From a checkpoint of a small mixture-of-experts model trained on Wikipedia.
Size: width 160, vocabulary 8192, 35.9M parameters.
Experts: 24 experts in each of 8 layers, 1 pick a token.
Training: 456M tokens, 3476 steps.
Below are experts of layer 2 (counted from 0) of a mixture-of-experts language model. Rows are named router (the router's row for the expert), gate (a neuron's input weights, with its number), up (a neuron's input weights, with its number), down (a neuron's output weights, with its number) and show model dimensions 64-95. Each number is 500 + 40 x the weight over its row's rms, rounded and kept within 0 to 999. Numbers have three digits each.
After each expert's rows: a language model's description of what the expert responds to; "comes after" lists some tokens at least twice as common just before its tokens as in all text. This comes from a sample of Wikipedia text that the model never trained on. Tokens count by the router's weight.

# expert 21
router:510543546542556425477521479486491558497459470460436474518561549529527500488498562455493458473510
gate0:498476542544501431560517538500496491491476572471421566453511527485508440485459512471509516495526
up0:538490498466474444557526469442479530521458407600506506485492536492451554586459494558562478488487
down0:466508515498442412508504536586522594546498432456545436502557516447451515520451517519510553417489
gate1:538453570552463463526543478501448533471576500484517441543583528506506559435509491494501563561534
up1:507518493526557557468497449487499437452465446551532520488501528502534416471534513514453519533490
down1:490450503552497502544537443519509591489508407557511590523565464532479480513587516609540451481499
gate2:418478449513498379546460463520543492582496461561541552478501531455519486500432598537489528472499
up2:508475490545500467532467435452463567552556493527514471559500456533525435460470504504527454550492
down2:483491452531540489517474509487524450482424517561499448507517528456494494547526478487552562463527
gate3:504498522565419405541529473423513532534414497545499531522556494472492545478448468433512548601489
up3:498526518501499418528513528441546452555519589547431536442624440511503460469444470467513522531503
down3:541580470505556564498530494388456468485446488473494475522521539496474517505560481517492478496524
gate4:529474475529496531465459501494525485460530516549433444487495540449449491528509503534438510526546
up4:485585557548449539536516648546527518494502486480569424493501493502533467513508480483542505542571
down4:536616496478505528517518483564545492430513532485556500491522528486456511507524475553551449496495
gate5:502511408484504508448471509479538552443557488498514497508473509469439482506463472516487525480509
up5:541539512512397457483506557512519542485461412525469425514580506493598484488543531541509506527525
down5:482537525523495503446546465503555512535481484495573557495494488488525469485473540587519511519537
gate6:456549488577561439452488413522523522506469443513506574471521478514511570498487591475493454554550
up6:559522554460518564516459523537467449530585549528552477537486548556469456469462499542540552498500
down6:525501536515482453471527489436500445509524537490491500510459480473432529440507526447513561528525
gate7:518486528600563479594530477482629518485493523465511506498441482464464454497480470522515436482477
up7:443474478446463508457546442512498448458467443431574473474568497526506486511567475542552533517517
down7:500496467536528573533545514453578470501495510444467493386520479546494472438446538450518439437480
gate8:455442512437529454452509491408481507473407491506518494519512484504414459500526458465411540510478
up8:492477452410486459534495524558531541532445429531479483537452572467494511483489454521495496479472
down8:520415521599488518520474429556533491521520502538537478477533565488468470474535559481592512470505
gate9:470439532534486466440543536539492589515500568488521507445528534477510470489454498501577473461540
up9:509490500461481478517526468542550599499434511517494527544503527508503493552494490502489480473587
down9:564518509424481462522519504579501484523504433483472528483484527479496504479467539487427482533494
gate10:528519551515504503449432491472408489471516559462451498500462516510480530580554567484524509465466
up10:477450564491495470460515465484490506519487469528451481468429515486536470506574497460536560471455
down10:564508446547460518500496537550501519498460517481526450486551555522529461473553461547472541483494
gate11:456508516467518487522517500492569512509476511533514507457480451524488502523580549409527524521508
up11:481478476432530482581527557533510583479466474515506443479490475411513508489456506500552474447549
down11:493449532487520457560560465500449483425494513450516494555531525496552521533541569458499504451592
gate12:544470483480463523675456454539493464505520476387501552412486554528518504542497492460506450470491
up12:518540503528566458550543480579487539559555482503536520530514516537501481463507580485505533478450
down12:479502559495531482399535514464565494463459521523557491493440529546468483446556504478473436571544
gate13:496506536494465500513484449555460467484496485450484541526510486492507480493438476482525546425479
up13:556513520571439497485599554499447457475475531479532487441547518519455483472542559444520509505442
down13:550548468444559480593528467546500481475534482477484554514498512513491505554502501471524489529559
What it handles: Verbs and the prepositions after them in running prose, such as achieve, rely on, based on, about, with, between.
comes after: " to", " not", " would", " can", " he", " could"

# expert 10
router:547515485594558541546546497533525509514557584481510528513506455490522485531523536453547518485517
gate0:493549457473517485463547549425482471537505531484516455420515513460546520517390533517544533434519
up0:499532465537560468526526536568453565450490437572520490483484494465468437437462505544459474531486
down0:430557562510545490449509564548487496507488520539524503358478527474467474488504453507496421488429
gate1:432495474510545511505425409545492482509516562552463534485459533577527461507500550499505458489484
up1:470511543468483457474480508419547460510521576493450523398459490443546560478488464514514534561453
down1:541489479515505566475446480429527582522497482536465509487503523544468511510527555467398533468465
gate2:510499486466529491441454514478511558428577494453435527477493533489532527505438527532569510554543
up2:470540491469522490507528518494447502546528457421533484483487451451433515517510496413452547400422
down2:536449464488523521449516479457526523510418483545464521524438496564502413524369559590561498446487
gate3:471542478505489519509549490570460523532464457462516488482481506547626493495449563411538526482450
up3:515458539431548514510500526491525526500404529491496490461506558435496447527499463544546479515512
down3:517458492463561506572427502444515536539450468599553475533587539485473486523452433515488542533557
gate4:535538571416507516452528455500504493593456554487551510472543582483392506460525537577441470534575
up4:515552508452517546471493496496513594519495451549509528511446465482555474477507520511521485553478
down4:477465464487558532469524503516455459503597510483418561547475600482518499517538514548501475469538
gate5:490481436477519570466538465446490523525453415491457562489519384493430482487517533503485538482508
up5:542441476462541517491568481514538521446457517479535492541496529503467467479477497489550504473455
down5:479545415489456497463556585490486383471541456459437516521477417529465460491429457513405497435429
gate6:481534487454456471566501513545535521508508497570461468538486509447583491493520492473514480449404
up6:413523590496550487490422446461470467588532484519521531528491560464432505510537502510439531444474
down6:449550473498459543473498562444605477513573477463509537533505485497505483510555466462519438529461
gate7:507480503544493506483520433505419561485502539553528489532500480569505534560500478477505496445482
up7:539535483477460538526511502530494565468524506535370487494523511504524471541447513508488497519529
down7:598532548474534597559497503508522492523484502571459470530481447497568498477441526501520490530561
gate8:554532507490522451552455481474464404442468516492459507545507586448545418473441479521500507548525
up8:453511503506527494494539540489535522483548524500553462443512539560522456462517568505470432547456
down8:521464527495470551493485546440492433520455498501492530593516535441519564481504514498515519538499
gate9:527534496529493604533443515439483575527469516488492503480544530492488488469548619498506514452430
up9:444480499551515485471411495531542486484454516517470509544528535494478467540499467485513499474469
down9:439500475542525457516544505492507467432537501543458464498477548468508544563541443504471558482538
gate10:527471445494463525450461450500448520487457474534434473542471441547437527505561503495524499507479
up10:432494515525577498568488493545574466483514519479602468501530552502574480561499499481490524548550
down10:462484536499480517553533536525508493504498491489438503447549483499550489506479553507502516469494
gate11:534477456564508441479539506467464558526536557358532562507578521473535544458517529501478519460492
up11:409487502460507491434483484445510479538525443462509574500456476476533530502410492451561436492495
down11:474568438578516475573426570499503515474505516476481520522472502581490481531477463451442484558528
gate12:460446523557575526497483504482503456491521540476484526436509538513438450519452443474529476506508
up12:507541443431515457477499446572516550418464475530536499490510442452569512467507480472505485569490
down12:511493484493510458512467533587489519514483485461528551498496518471446516431583527584488468497497
gate13:494441512543494543486536574515489499510514553510529468532521514474529494553524463452547442534471
up13:532495446510502543437457491581497479403544509476506393461445607441478533516565493517509460512547
down13:517498508477464505482455490407490426506493449518502491458429534474531458536553468496456528536541
What it handles: Middle pieces of common English words split after a first letter or syllable, such as c-oura-ge, dis-order, clar-inet, schiz-oph-renia.
comes after: " c", " p", " s", " m", " b", " d"

# expert 11
router:488503471568496544541530461511522515480562466484474582519527461486537518549527557456528515601522
gate0:521509476445506461454500486545504528412479553501525554522416517475525579491518464530530497444504
up0:572466513466431478539519463467540479542443515413472462504437531528537459542494513443526473511481
down0:504527511485498563521532481544531520481539482489510555499516503492480584530466526487509494468540
gate1:472452505455545574553526546601482579463505515528499530506521542521465473467587513477534466565472
up1:469495521478473492488445434455451392459454469493544417562503592497459558521447469546407482436516
down1:542397457575520464491493469549569523505414558535522538528605481461467490494466542475537551569509
gate2:492505501452554564493461444483478485472443441528513504510540449465556499479533436484506512536472
up2:461449507547430483540494522480411525436526543479579478541454579442459444609517470520507513483504
down2:549472505495480454459523564495495489526514521533512532447511580477418490468487517518538453516553
gate3:540445467434467501435493495511483505474531459508539460505455568437518516502470595534514548486492
up3:614447532503424568448495505543551498477517537489477514509470538461491493453432496495547535456517
down3:587474525485456506548528537510483488552512417518490534517515536487528466469487585517498490439530
gate4:550494501457540541475566509497508514532506495520545394493496501420528524475513525492498507481443
up4:510557504515495512455489464517535565534535434482526488510475583437512526533521525518446536482521
down4:483472549481578516556482425502480494487500553557484544457526521486503490480447494512513418545517
gate5:470454514517457443482503521520490485476452560544508548502513457477550492502548576492496471507400
up5:576523469485478551512511440490474525497512435490494515481544568496491444457428447466558481497467
down5:502517496461541437477515503511505471519528577459477461457567524449528468444503405558523471500489
gate6:455524479544527469481507502569509478413520511535505491548440445462470556443535480494585500547502
up6:540486580459430493515499521412549462470498499465525546520555520465485434567482481467500450501402
down6:543567563457500531517491523493539511472441573515468477458501486479459429471557513489520511472486
gate7:500493518544464456450413500481463425527505523514506516537498450534444457535481529528448466494557
up7:540510579457547533476542530485552564465513472491471429520441500434512512485572508410458492475451
down7:475460545507495503511482545483514518465473556509525549488439533557484472489440494533452606474441
gate8:447461510546511426562485480507511510474551580480487478523508507494517462390467500473531439475507
up8:503478536483504480463534497486488509496512472564492561554455418502458522415551528458481574492507
down8:570502512529537550504500552497491547498479529502500540476505476512473506516493450572441533490527
gate9:522491565531501532517461524478529476503518470477483508497397514558549467426501557512547540474524
up9:562471503515534539503534488440390518480507484416480486474413513527493499468523515496529539524527
down9:499528503512473473568498492577557457550448504499534452520537561492473533491460510508499504508471
gate10:511521531554441500556592558579441535495495503469467467545423531483471458422567547478467538468487
up10:530495563505469490479470564502535484454483489508516512477459439571440440529540513435464535430513
down10:477483519535507485504543503529494468459428493510566467517490503464517560454473564497488479487510
gate11:481523481549518493493399535449533406489516373494475473455481439451482505464516494561573528554504
up11:459396452521507409462504510559484569476551515475505521543371497444529488482482460525457489440476
down11:481483537576433491493455514567414477497506497590459473474512526482558533523498447540472498442509
gate12:492557599551487449517487473503443412501484531481498444498560466503510525475505492482581511496567
up12:525493441525506528516544490533508548535441405544430507557489489447468560477513512442456452528511
down12:528491470489490546517566506470438500512474501555550461570508530476483533530586507490455495466461
gate13:506484506488498455577466494521619506536513477512513545548482444530522516518515507494530501487489
up13:472548529534492439527526513518510520569468477547509429529567500515476552503448483442520454490501
down13:512526525458474469505461495492471466555504463520543570495516513597529511516506505434532516471551
What it handles: Spaces and digits inside geographic coordinates and numeric measurements, such as 55°55′44″N, elevation figures, founded dates.
comes after: "\n", "°", "′", ":", "1", "|"

# expert 14
router:484622488532485479555543530441473527512440536506520484545508495481509457564560502475539514526465
gate0:510442496456444417505496493478502449526528521519545570504454509489549524557531455566492479450489
up0:544511542446428469512497505410495516524505476508558515562475485539537498573481493548476503529404
down0:528487491398492451513462451504507477544442506484489442506503512536470472483459483529469486560439
gate1:476532485525489499503502544472475545514518528448471513506477553463545477548516546509493494420545
up1:543481513413449526521559514520589452490503507510553518503414410457564406571516529480494563515548
down1:474548485517469480551487519491503478525508410506547480470447539475460468521510482486511507526511
gate2:519511546490493616481481525538436515483456516455468464595493464569557501506531492554476474489454
up2:473496494451561486560531486511478443530513441488443549484490472534460443482492501481533471540504
down2:514524514534514417476446464575581582498472470525480561489522573510519584521444419475501514394499
gate3:485468514512488509462547521507466607505447486525451474515495495504422518500474537485468468546433
up3:447420518478493505477479477515515488521526495469529474457546506519530528426513476518540572469445
down3:416513476417490474488534520505493544537396483473525489480466449455469539462510543445576531470437
gate4:521452557522549574473498517476517507525508515522494474553471488426519488504429550453493487544458
up4:519508503515476494451570549482405464535488501519577478541570579437555359473570473519468481472497
down4:460563412475499524487476481554441479493493520485479516586535458474520517495537489553403475466469
gate5:470514464480526455506478541484532545503500538554459483490450464560503441443505494574396445469528
up5:529451480569442443434517523583486505459469523488494574548551474457432496485543546504492441460524
down5:521487463484537513546471463501506470409471500532551416536528528509523476526528530481533522497527
gate6:549518536490504517544489418495543462527454421517473443521435485477473590530584549434543496547519
up6:469502506480474455475451522499545477503507506490459558510494494531417430435455540516539463535446
down6:468458563506495488487442498492428501386512514455492530492558459498574477521436391492460539497491
gate7:494461530542534485411551494624488567481487530510478524500411506524546511464454503554489534491539
up7:478553478434505589508509503499518518468556520454541480595470583485541492557463448485457535449528
down7:427498461473491511531489502468548460520603449473478394409540467484516452513476423487461497578503
gate8:459493551531437500540540469468486528525490539435482514502457544491595515462535478457566529458469
up8:509510530502517466528455491453518604515503498497500453468559512516520548563505501462486479501529
down8:522537515471557438516514555466511475489491494523472564434461497493462474510490547492468437555541
gate9:506499537490525448531520517443492457512527419473457492467459573514541457511489577507565435416502
up9:481477527467459476526540519557439501468488501502499505396595530458501497530463539506498454531496
down9:442564492490599509571550469527526514447545433486559480516589466435463546476429502421510485436473
gate10:450451471441419481610471544507481528477420525540454510510540489488492543552506529470488487550455
up10:438430516511632442484530480476498476447517449564591506503486518505496493459481540542536481514561
down10:543444554442511503509442508519455527491521471490515482537491512438475496467452496526501548384545
gate11:457554514495437427481481465465568524479432486492451512454574495511425489538482557464541473344546
up11:460507528502456547539511484463525554481514550508463514456515496525383473528488530489476485543503
down11:504453422571479504555522551453485546499538514481557426430470461512510429504502467592429528478538
gate12:496543482496519519488512528579509486540474538479491450454472495487482556478519525553460512514477
up12:488523543512547479490443531508550509471543448548562566456512468543478506516480522522495467592445
down12:501478459530521536470460506339493509485490498491517489558447523443582521515494511502482545495495
gate13:477524525462532510511464507495516550477576500480503579525524482522499444576524567490529523541512
up13:485460535501553488470515492560508466456514443569453509518471498488531470457473548515488503500527
down13:534411473504508455560476462538475475488459507540538477510486534543480503395486499482505529469508
What it handles: Words like first, last, key, built and % in tables, plus pieces of place names after W, such as W-ad-sley, W-ok-ingham.
comes after: " W", " |", "W", "-", " F", "|"

# expert 15
router:517567500582500501545545490452468523423478477469488537472531476474505438521473527468512420559460
gate0:474539508475529435544478540493578597510524506456486560464487420520430459537537557522454456510560
up0:453469444487447441482553492492544539503484465521513472563475495467503483472498525420465497505499
down0:541468519489495490505468587531451475516509526437498461443514522539450541494536537448447574511450
gate1:466441530537498468496493472463449416527507472558441512574542465591526518444500548525489535476542
up1:475499555518503470556498458538517511529534486485493473490472521496494450496583563493499537443501
down1:488373486516506467491483491517562464532518455410432414481557496520517491446469459523477514478473
gate2:495552445545469438523538504527475484552508485492509558500550520503585515502458501463485520533484
up2:430429397539561521549524554558476503463489490467484534511442510510532468497540555457479437501479
down2:465541500459483466416477531516483450478452489501495506454441472501485496501571478510606585546438
gate3:566546559494545432478544454544455515504474475526462531462498459505536501469485487513366559473487
up3:535461603507622531501546451446412513473479449494461541478510462538496468520544494473401511482532
down3:458456484440526503510453472558596525490494538544505545490470491517532526495482525553501579399479
gate4:494585472515489490510449467521495494485483540562500480517452519459594536448512451448518478558473
up4:543485497483523472519520532528532443475512606562471517555420530527530523435521490481538544458483
down4:521503502463460428516507458562495491521500543496512460496553575464437511443576462565490507533543
gate5:478429478506524492458472512551495472530472459496553517497478492518470592581492526513502483459472
up5:540440554494491519566571427505484478491541473483479505472597500506457434550515470502516512526516
down5:538505469517544452537522435521542451457512406575393442516491563449490459525495574483463511526486
gate6:461472565528516416529478487523469596510525490481540530435551484485436496465483530475467472543541
up6:476441423446437520513505501525525536460473479505515485545458546466544553514522527489468474404424
down6:504439517535481522524497532565492532526460462507491483540535438569500538410500585483478473447573
gate7:557486560486482499471525566480619546565503565489492427476497473520523528480480442493485458418548
up7:504509540504502521448566403468541480513538451527581571451497511521501485467539557495479554477477
down7:494496531484520445519494452462515503511527531546533530545514430534460443524511484508468517483445
gate8:488484504471441514489570553480480498483523535485494496509580534554515398487509577456477475473450
up8:547478550427454489499611551431502462468643479517474519487486534526561433534503504390497447454481
down8:535550532596426495478464493506495496485495498498504502462519580561557478533531580463440509474513
gate9:466486488480536506513531445518426463517489489488524483503472478510497548549461542521489503559501
up9:478529520524491526514504437533456421505520453431509498509527471489539497523524452453510517466507
down9:457563535489537486501464479583527445451445471521504462542590490570528571504525483490544497516569
gate10:522551541526483514484560486496476433562543485510438457486552500511523496407484499492525454490498
up10:440511487547488486563455448540562580537436481543475514578500473423477460507482511504425514537436
down10:485483492551452440472535507554526520548536491464466525560498521547473520528510545513535547488482
gate11:464505492534488427576452520478509441443468477445539573472429495517473435525417457566508578485519
up11:495550506495450506488405512538461443485529493457527451482531474458491497518478469466477520501501
down11:449516516419512508515531499542578491553541492486571433540482486573498539484522467489528440515482
gate12:541551568535463499565488517635451442446441423493431465507436522524465487507498489502518460522531
up12:550469513476507521532584497499491456522515548480473558475572556531516460488547522508514493415504
down12:416453460579541507503548497568550510520507509510440499490550528525533508535480481509502578568465
gate13:506577555517538541476532540453519520513532536563495435555508564405445518552475500463478433483560
up13:461533517481485519494545546478530527493459510488498522506517540509508512511503463497536434500502
down13:499514407488497570446514487495517492515539549533469458478429465544509466461497475497536541520518
What it handles: Pipe, slash, semicolon and colon separators in data tables, plus word pieces following an initial P, such as P-ud-ge, P-red-rag.
comes after: " P", "%", "P", "0", ".", "3"

# expert 5
router:470532422444496507464485519397571554525492504497494513515470393500498604508495503476489484468573
gate0:477540556480557536498496468514474513555530508520481493521486498587540485439530495571515560491531
up0:514485489522473503502484527493531550509531420462529524404470497452516483443505404503462458523537
down0:518512493542497491481480515528508499466459563451531561529465429456490495546455487448508465457454
gate1:563486400479539509513497595527473487499489537481424416532594521533481447503458510528546502466458
up1:475493519531418454547459503498573541388527529467463488488498445479527481509451427458532540468511
down1:425490439507470508487553540452522517517531498543429495567467466483459526555476427516471528488565
gate2:435548569526486497487461535546545510521507481477528406589529531501561445539473520482496458537483
up2:446509567461532447466578555542554539521516502529561481555459479497450523582558435523482494494510
down2:486517522571521538537461481475462540467498489489505511520494441449530513497421471491550497539525
gate3:535470552551553450451527462523530492459513465489460524559547534589560477507534509397562484501432
up3:536450511452420515519523460508531490496484465460448468495471574452484530514431503479502511532475
down3:514499476514527519432482475542480447557457481441548478483507515538551510420447488419490509492513
gate4:488500460482567457449450487546522451505481572454440511493503551446475507479524468474529533487506
up4:455491477513453544519477520492531502517556514502455487587545480487506482527523508474513480460496
down4:544531506499548536540483547455505426547495444445531549445476485502484524518417541527457519460534
gate5:527480447548473472469442492532541527504472437542498588527499509516425456498469493436462473442569
up5:502494461458552512493539463502491530544450440522477484450506517544496532487525518602530476479519
down5:482520547475421454430598478510568499526537420486598566467482521494533575501460473484564538511476
gate6:556513455493491400511540498539471559557484482520530499546470481479593553555493560498485533485535
up6:544470479472512529499510500470430392521496498466527525516457532591572544433516491529511527506435
down6:535519499539500481480515555563502453446495462417445526521539540531518545491526501520497459527442
gate7:482533545472537513487553518524437515474436482468459540514510523506485534543465477501461418440505
up7:562475471502511510495505461572471498506509505514434562488452489558489529543454475511464482501491
down7:401502439460455529506511519472484450403514517551529472511507550412564483534497477508479578509505
gate8:574516472532458526477503487502429623496507479538457466506587510528546492546487538533465441508525
up8:449520518477610426538457517486450496525454513505532496529539505448489451475518516474553496502458
down8:515526517528483493517509491501549570438582511483573518456427493481482482480454533422485530542538
gate9:506497442454472501547501476458504485535451568475543499499487513515422534500492560459526509500552
up9:482558493467501480426522531465499515483497550510531539557426487532551523429477464463514480464524
down9:525553508442457550456488543526536481514522566436517534464499457551531499478451487418490445509479
gate10:505423519540418502507563523501497573423510506490543478499429493533507453566453438521534545460588
up10:476509409471486486502474453460463555450510554441459571533453486393510502529511569499516562521553
down10:463531549501463520451443499512514572468628509503519414537474476518564460544485459451505528524506
gate11:517537513429501505454481465513599514498546507531442594491471554510453459516577514549501449494458
up11:522463468501483507438498514493530545482480475460556499487534544492450484510486535468509464493601
down11:508575468541450457508578452473544508419518510499484530507520457487450534484482470499525437538474
gate12:521489486520542436463468513568553503546480544474522428450478525497497454504479457490543432490556
up12:479517560484498533519533477502513507457557539531528539501443529393548444485524492473521529480452
down12:532488486536477554440504407433514483460468503476581512502537506452550446535450448511548515523546
gate13:569494539476505534532511536505497470489507506490515473486519577480423462512479479511452519500512
up13:443573549488490568489461498463505567485530526528520564442486527494538471516475519452582565458439
down13:505459516480484463525468505512502460479491472486447468472455545509535493469421577556461541462528
What it handles: Digits opening day numbers and years in dates, especially after month names, such as September 29, 5 February, 1943.
comes after: " ", "2", "1", " (", "\n", " post"

# expert 18
router:474499448471507487444523485486531515482455498435480498601483443453460570566574487487465513523491
gate0:458545539425430483494503529552511492453491482466550525526479546487488525504498586500500535536455
up0:517515486525550407503500509561517447633513524503454467430489481528489478487471479480441363488480
down0:427537534506435497537470563459458508489483495499458484513535527487511525491519479480577488441418
gate1:435434468541458491522446466527437528536493537462451480498517476498537525503547485483528552469510
up1:498481519565406464473450513514559503532515521416517486553535521515559479514580450466512516533511
down1:473532483555469555537492539577513472501455524553478458461520479469460511436498513507465530579476
gate2:416427477482538445525503559489467485538516455537506511505519450504458500523503549504559535570495
up2:481561489490537454498453488522478538481497477541537515501458397429485520490490456538499463505542
down2:469486480505446603454507554551490484528521497483572476495508477465464465546534524535479460485547
gate3:540503554480568550582493521477462516529476534437470470418435461477485569435475532462458436495501
up3:500504535556461501464470555406448505447481505488475521501500491530544480491543503502466519540518
down3:554413509572515458443463493475493490515553540448545510491508558522456496439467561558493548502487
gate4:506479520460484449528471520521492479422480426492440472578484483432526478512523440522520429468457
up4:514523532559456548424501547404450540512491485460489471508513493469502482484555466493498468495535
down4:428541502540498471524505510476508534486502529492490555484476488550566540458449460531521482526564
gate5:517488530563581540565522506463522476511493528459500539469523459446473493455535518500587518482537
up5:481586489428502466472470486446461494546484492476527509539484567484513583547505452545572539635401
down5:434498457574485526487492523502508535467564427494548507479538482478511491455484486478490478455480
gate6:531468390494497486491459542512494482464522457452510532482521521453472561511588483451509522480470
up6:490558514432492513503463530462517434470517546508446473538485536538521501531535500512543533450434
down6:542561508502449498447484536523454475476515481428479464468555430493456466565545451512567535492510
gate7:552545511477432540529478539520517472467517504511522497458476437582517533562532577500399452515540
up7:525548549494477495520487536547528476506526511466521531434416497523473518499423497424478469547548
down7:483510544566524458500600470541481520472475539460500513562581458555464520544558505486451591477521
gate8:524523505544455540538462555550431489532487532499483588562432531473556458565525508507480455517461
up8:528492522461497460508638425522514500582528546521494480505475498471508435480484542417436489460447
down8:477540496522501627472447565459545529457503535534495534449503508456576472533634529501499457434540
gate9:462490485545527544484520503553496506519426543440493510484466537522481555520537514455542504518489
up9:519581481566433563492476464518454483518551492536488476490604481503520506531451451491521434486549
down9:470448440487443473534522457497460481539588474566520540571493521465483465489535495508488472505550
gate10:549475491454509499500496512507510424473449517471446466449465481468460505498564508538504544503529
up10:499497516410441512496555480518485415493425507523522487430510450523542533504522437439498551483562
down10:420449499508562482443455477514500534542594557458497432488446466557554388480540523505482461479550
gate11:455434512426515447458458511510547473490555495422471466525466472454517566510520462596539507479480
up11:461506486468487509501437559466562509535514443437498402575530528446510532483524429510490463536477
down11:521464461447539484470558505498418592522490474570516463482449524500569421525485534434480468445554
gate12:536504450492439513508496529453483486471473552461504536542454434477448469494505534665451481482482
up12:511500505473516455496517445535420481558488476513544498514526503557487471490494459455484525494449
down12:523533497513466448468540541483501510566474483507525477463620524505544531543570476505560479469472
gate13:547507471460423514469548546534543494507527445534488527515500463532510528489490476473483473489499
up13:453510442521507476442491517557530479562530484560449480585491492590437501487535410500479532573546
down13:565502497507470486530470514413512462596464501481532520499521544526495452495482528512510440540517
What it handles: The superlative ending -est (earliest, third-best), single digits inside numbers, years and prices, and possessive 's.
comes after: "-", "–", "9", " $", " sl", "-d"

# expert 13
router:544514523509533529475477479479555420537456450475573455534478453512514505489514482457531511596524
gate0:444519485502549553450513485504563517468524455531538503444537481530490550502446489449517483560445
up0:545444493505495569518506473525486458508459478529468502522452506464451465589530510440531482506547
down0:505448466500473514486527496564537516473522484454508579490465458510603531491417507515524472480514
gate1:524475484573456492531508484416447502518520534450494518563508471588529487513502453427449517533577
up1:537585444521512510481520484500525511483441481488449532529534510523523527515471546544481478496512
down1:520550512488468482490525469486410466432514496538519542517529521469440508506498499547489525388429
gate2:633511439492516484476503519491503484476588455443463456502550517476542516461494509534534451490476
up2:480514504501529525502522450454405442572545485503461442511566464514501542456511486556527582550554
down2:473527536488510475528514506540492493522437541552473574533553454538502525441461431549467436551547
gate3:504526512461442485532523452473514464546454525525563517499490558511450514469438471621479511514466
up3:505582436510477517469471528553487488557499510560485429426496486502513598454569465462528490488528
down3:505484508579544436475504482520444478516486498538485479502531443426530486560549498529573520585492
gate4:457429436525505497486523449508552495545574517507453519498512475565473453472510506473496488557444
up4:437534498516576465496440485519448561504522526515575516483537515509449554468564508555455475527487
down4:481496501487482482538569507493476516552534481481485530532476503557425477439549477562624543520478
gate5:590545560471482534488486551497514527520539496439504438447460539508446506550502498491560446456451
up5:478439518508505415425466475492444585574513492507481485507480511566569566511530539443509561564518
down5:531457513470530469462406508516554518530522471493530491528522469536546497498557570469502482532493
gate6:565520531481509575527481572496513521483502474523523532470554459475506428546449391471501491478512
up6:556496485473486516445501557466511518569535457480534424478581460489409529517515538519532458454560
down6:496452492438456470504483518395501522505581592542551491426429587503494482451521530545457537579560
gate7:507467482452483541541492512466423484513521511467536469520469517537480484557495481461553502434531
up7:452503528477455496511502443502489463486448543465575531567541418553496508469444504515471625528530
down7:504502508544514455494505467502538531558582493443520560486421486521567542492546512456501381539555
gate8:494501462564545430480429573474523454483485491559503470504426441532519536490495584548516468565505
up8:498496469549495446493450480504526465509531479584477481527492398494500501515528524506493542520468
down8:507471571470475558515439482495525566478558490447487509467542458446525448502570530440456420565553
gate9:492512545525534495445490454528495471489561469564516562472549520510489516497518490485456469550492
up9:374528472576530444483568521445506491501483469584473529487560497501487415439553519496473500571541
down9:478602497521487503507513520463539460510553540490453504464526513473536455533510434461563500476396
gate10:522475514444562511581535496427488476482431531524488497420501455417541563543542425490533507486512
up10:480520469516507565455462482560518602476500478444536381506486549463469449507436513443487472495504
down10:504438471519443503443472432539462478537546394406459522586468518530514474522425515473539486469496
gate11:505501486465504508501501557573556547474579491495496506562526501525529443459523480577395499435461
up11:494500441497560513468499456461468471544494511502541488458478502563518429563465487512454561544560
down11:500478509530427495544503540437483512565468437502548445450472571520502469522456484476517505617461
gate12:526531502501475507482476423491491481490485465405550470557565495472503468509480479541444461509554
up12:592452540514433486447511505539434490541457433443460536534521493473500570534588527424508574514479
down12:523522503536450534430494506581479478483465461505459485502403411491506532503473574527509507553550
gate13:502511558516491504507490501476472451496504435446469524437528521488458530481483484520546481519506
up13:481528615519431536537455496526444470506552490413466490498480468452464502456561524553539455494468
down13:445428462531505467442453495462486477484483517455464448512516464489521471502399498546449475512557
What it handles: Conjunctions and relative words linking clauses or items, mostly and, plus that, as, or, which, who, when.
comes after: ",", "==", " well", "s", ")", "See"